python train.py --d_model=256 --n_experts=40 --experts_per_token=6 --d_shared_expert=192 --activation="squared_relu" --router_score="softmax" --balance_bias=false --router_noise=0.1 --init_std_router=0.00971 --lr_router=0.00105 --norm="rmsnorm" --beta1=0.95 --beta2=0.95 --train_tokens=1085000000 --dataset="wikipedia_en"
Below are experts of layer 5 (counted from 0) of a mixture-of-experts language model. Rows are named router (the router's row for the expert) and show model dimensions 64-127. Each number is 128 + 24 x the weight over its row's rms, rounded and kept within 0 to 255.
After each expert's rows: "mostly gets" lists some tokens that are sent to it at least half of the time. This comes from a sample of Wikipedia text that the model never trained on.

# expert 15
router [ 91 138 158 120 146 112 113 152 116 119 149 140 109  84 133  98 111 123 151 171 167  86 168  95 110 121 143 126 152  98 131 169 150 134 134 122 152 139 173 169 130 168  98 145 154 148  84 125  93 128 117  94  87 140 137 118 141 153  79 114 128  97 116 112]
mostly gets: " c", " res", " dep", " cont", " dec", " gr"

# expert 26
router [169 148 153 111  99 118 197 168 171 100  63  94 127 166 133 118 154 134 133  90 108 194  98 113 148 129 140 132 143 147 173 130 179 143 134 117 115  44 126  93 132 141 155 107 127 116 132 141 183 140  99 157 117 105 160 124 118 126 137  92 136 150 115 122]
mostly gets: " Al", " William", " El", " David", "″N ", " Bar"

# expert 17
router [172 126 127 159 114 156 103  92 152 124 154 117  97 112 111 155  89 135 131 105 119 175  84 119 136 125 103 108 143 115 137 143 134 135 130 109 106 132 170 112 145 136 134 142 122 138 124 101 109 133 133  97 153 167 141 110 128 124 148 127 116 134  95 134]
mostly gets: "1", "2", "0", "000", "- ", "7"

# expert 5
router [130 128 117 151  91 106 111 130 141 118 174 141 134 141 142 152 113 116 157 120  97 123  91 142 153 153 115 112 143 104 144 147 168 120 121 148 134 109 107 111 159 147 176 126 108 112 158 125 103 116 135 127  94 135  83 108 131 112 140 140 115 145 142 107]
mostly gets: "u", "010", "020", "013", "021", "024"

# expert 23
router [116 109 105 131  89  93 126 133 149 153 103 152 149 161 117 100 151 101 116 142 119  93  91 107 166 146 117 149  95 126 122  89 147 120 106 111 140 129 135 111  99  97 149 129 105 111 133 158 115 160 131 137 155 162 114 160 148 127 128 164 168 126 132  60]
mostly gets: ".", ").", ", which", ", but", "The", " that"

# expert 8
router [122 139  94  88 124 127 174 120 119 153  85 156 106 154  84 136 141 149 119 141 115 114 109 166  93 133 124 161 135 150 140 162 134 114 126 161 132  82 143  92 102  96 114  94 148 160 131 125 198 149 152 155 120 114 134 139 127 133 159 113 112 119 139 149]
mostly gets: " William", " David", "ford", " James", "berg", "ville"

# expert 32
router [134 179 149 113  96 109 109 104 113 174 155 112 146 117 153 128 132  77 147 145 134 107 134  97  97 136 136 133  80 109 140 155 109 122 137 103 135 129 197 146 139 147 113  75 151 118 135 149  91  98 138 129 160 214 103  92 139 102 130 158 142 125 134 128]
mostly gets: " American", " music", " film", " song", " album", " football"

# expert 34
router [157  81 143 124 167 122 159 110 112 187 115 141 128 110 133 118 116 108 165  91 102 163 129  94 109 136  89 138 114 103 137 105  96 120 123 117 106 119 113 125 159 107 115 128 134 123 108 144 104 162 147 131  96 174 144 121 148 138 141 120 151 109 120 132]
mostly gets: "==", " |  |", "===", " ==", " | \"", " |  |  |"

# expert 1
router [157 121  64 113  93 148 158 154 156 121 117 121 112 158 139 144  95  82 104  81 145 111 166 115 159 129  84 141  97 155 177 117 115 129 119 192  88 120 104 122 106 130 149  92  90 114 139 102 159  72 123 109 126 172 120  98 146 162 150  82 136 128 140 128]
mostly gets: "\" (", "% | ", "a (", ", ", " (", ") | "

# expert 14
router [131 131 110 150 119 108  93 140  90 152 145 142 114 159 110 136 126 147 150 157 166 106 123 137 138  95 136 116  98 116 112 162 122 131 135 117 151 164 158 153 187 130 127 104 145 112 123  93 124 122 115 126 164 118 106 137 127 118 138 145 161 113 147 152]
mostly gets: "ions", " years", " people", "ations", " building", " work"

# expert 13
router [123 113 140 142 137 154 125 147 153 114 102 130 129 138 128  93 140 122 136 173 140  84 152  78 118 118 121 126  77 151 225 113 100 135 132 132 114 149 105 169 110 125 140 143 124 135  93 137 116 139 126 115 140 189 101 129 147 156 140 125 145 130 109 151]
mostly gets: " design", " local", " public", " died", " published", " develop"

# expert 31
router [112 145 116 142 141 121  82 157 163 112 115 101 116  94 156 126 123 148 142 194  93 116 110 146  96 112 174 107 130 127 131 131 103 133 137 118 138 118 161 150 124 134 106 142  81 122 142  90 130 111 140 148  99 109 170 143  91 139  63 177 113 100 126 127]
mostly gets: " b", " c", " l", " p", " f", " s"

# expert 11
router [112 148 103 144 149 143 105 155 133 131 139 105 102 119 118 140  87 122  84 125 114 124 108 168 113 117 166 122 135 145 101 115 144 141 181 103 144 143 156 142  96 147  94 125 113 152 177 109 140 114 147  91 111  92 161 144  99  93 138 161  97 146 133 144]
mostly gets: " off", " sl", " down", " small", " dr", " Red"

# expert 18
router [119 170 110 130 105  71 123 183 111 115 117 140 174 120 120 144 139 142 116 124 138 171 124 147  87 141  88 111 150 145  90 128 139 130 135 122 127  93 122 121 137 112 134  97 134 148 127 116 130  95 127 165 110 114 112 116  77  66 163 160 134 147 152 102]
mostly gets: "| ", "|", " | \"", "|  |", "- ", "| P"

# expert 27
router [105 117 143 124 146 141 156 115 129 115 107 158 135 113 111 151 119 124 136 143 122  87 172  87 113 153 171 132 157 115 126 113  90 127 115 154 125 117 145 182 108 183 116 160 148 131 123 141 117 140 122 115 135 130  94 106 135 155 164  61 121 137 143  97]
mostly gets: " University", " William", " University of", "son", " David", " Paul"

# expert 3
router [145  98 160 109 117 126 136 157 137 110 160 104  96 154 146 146 150 160 147 159  82 116 117 145 119 135  98 131 167 129 113 118 137 128  92 115 108  75 114 100  92  87 111 164  83 155 153 117 174 145 139 148 153 136 158 125  75 111 154  93  95 139 131 114]
mostly gets: " K", " Z", " Kh", " | K", " Sw", ", K"

# expert 6
router [133 106  84 154 118 109 164  75 150 109 162 118 101 139 113 128 100 129 134 116 123 106 147 121 127 145 132 127 129 171 110 108 124 140 144 142 127 108  90 125 128  99 105 166 110  73 152 121 183  91 110 160 139 107 140 120 133 140  95 148 127 141  96 151]
mostly gets: " H", " He", " h", " her", ", with", " | H"

# expert 19
router [ 90  87 154 160 175 128  98 126 125 115 146 134 101 141 129  82 108 159  97 120 134  83 171 128 132 101 141 135 144 124  99 178 103 117 125 163 125 150 139 186 106 132  68 153 138 127  65 117  91 128 148 117 116 128 100 125 116 145 110 138 206 131  91 113]
mostly gets: " pl", " rec", " exp", " develop", " caus", " comm"

# expert 39
router [166 117  94 154 137 128 150 110 111 170 146 138 125 144 133 157 164 141 135  98  88 123 124 110 112 146  95 124 130 135 120  97 123 135 147 117 102  90  97 142 178 134 164 106 131 109  99 135 131 147 112 111 107 137 135 120 113 143 161 115  90 152 132 147]
mostly gets: "- ", "\n", " | \"", "  -", " =", " / ("

# expert 7
router [138  71  99 129 125 100 113  85  89 129 167 157 186 125 135 129 140 119 128 140 120 175 116 164 149 106 136 101 164 120  91 112 164 149 108  96 110 159 113 127 178 146  93 105 120 118 123 137 126 140 105 106 101  99 120 132 129 103 126 142 163 148 101 147]
mostly gets: " season", " League", " club", " football", " Championship", " team"

# expert 33
router [158 190 143 150 109 148 132 162 116 109 164 119 103 132 127 112 171 113  88  90 168  99 156 173 145 144 152 134  94 115 146 115 148 111 152 133 162 148 142 157 105 126 119 144 118 115  96 152 171 110 123 139 169 127 115 159 130 134 107 154 156 154 121 164]
mostly gets: " in ", " with", " to the", " on", " from", " in"

# expert 37
router [148 149 168 154 182  99 154 102 116 151 121 139 117 146 134 120 108 135 120 117 138 155 172 122 103 113 126 151 118 140 141 108 126 113 175 163 140 159 101 148 146 134 162 119 101 154 101 118 140 104 127 110 154 120 109 168 159 135 114 143 153 106 159 143]
mostly gets: " was", " as", " were", " as a", "ed to", " first"

# expert 2
router [164 121 141 153 121 156 119 104 140 139 150 122 116 135 137 112 117  79 101 152 119 116 151 132 108  88 138 120 128 127  96 125 131 110 182 114 164 124 108 153 132 178 107 154 156 143 125 131 105  82 120 117 101 153 114 126 135 116 117 123 159 146 167 119]
mostly gets: "ical", " part", " public", " lead", " act", " music"

# expert 36
router [129 149 116 115 114 143 150 101 122 103 104 134 178 105 137 134 121 145 120 103 128 126  79 157 114 130 105 123  74 135 110  99 159 128 106 113 118 144  85 105 169 189 139 146 155 140 157 183 183 157 137 147 152 154 162 170 163 102 136 141 138 158 110 153]
mostly gets: "I", " two", " E", " other", "O", " three"

# expert 0
router [107 105 140 105 123 134 173 107 105 121 120 140 157 110 104 154  98 120 116 134 161  67  85 151 150 115 105 123  97 132 126 101 114 127 123 128 145 129 105 152 160 130 142 133 130 118  96 139 150 171 114 134 196 185 124 149 157 115 148  96 128 134 152 139]
mostly gets: "S.", " University", "'s", "ies.", " American", "ville"

# expert 28
router [127 119 145 118  88 115 149 123 147 170 109 140 125 132 144  83 126 131  89 132 120 114  99 135 142 138 113 122  93 114 170  97 150 134 124 130 114 150 100 109 119 104 151 163 104 125 114 179 140 152 113 109 165 123 143 159 153 110 145 133  92 128 133 145]
mostly gets: " the", " The", " in the", ", the", " of the", "The"

# expert 38
router [116 199 129 110 123 132 110  89  94 146 146 124 183 103 130 167 152 122 122 104 113 128 137 126 111 127 131 124 115 131 109 112 116 113 117 106 135 160 174 122 144 190 179 180 166 130 137 178 130 164 165 157 221 195 149 118 153 122 101 132 131 109 107 173]
mostly gets: " Street", " building", " city", " country", " version", " area"

# expert 16
router [ 78 145 107  72 159 141 164 114 112 114 104 134 156 109 114 133 134 140 132  97 120 159 125  99 138 141 143 116 108 129 148 131 141 122 140 114 120 139 128 118 137 119 189 121 162 123 158 106 144 148  90 107 157 159 107 110 124 151 130 118 118 118 141 153]
mostly gets: "′", " County", " North", " City", " University", "″N "

# expert 25
router [146 207 107 114  74 162 183 124 157 134  72 156  98 130 128 156 169 112 131 124 150 136 111 122 143 125 126 146 140 150 156 157 108 116 119 167 124 105 120 111 137 106 162 106 129 117 138 144 179 141 116 189 131 142 134 126 110 123 154  94 111 136 165  66]
mostly gets: " William", " David", " Robert", " Thomas", " J.", " Michael"

# expert 24
router [127 133 125 100 139 138  97 124  97 190 140 108  86 139 123 116 106 100 105 139 176 127 119 182 124 106 142 117 106 120 114 134 116 112 184 182 142 155  99 163 128  98 134 136 105 115  67 118 144  99 109 154 159  97 130 100 132 142  65 121 165 144 115 113]
mostly gets: " was", " had", " were", " has", " are", " its"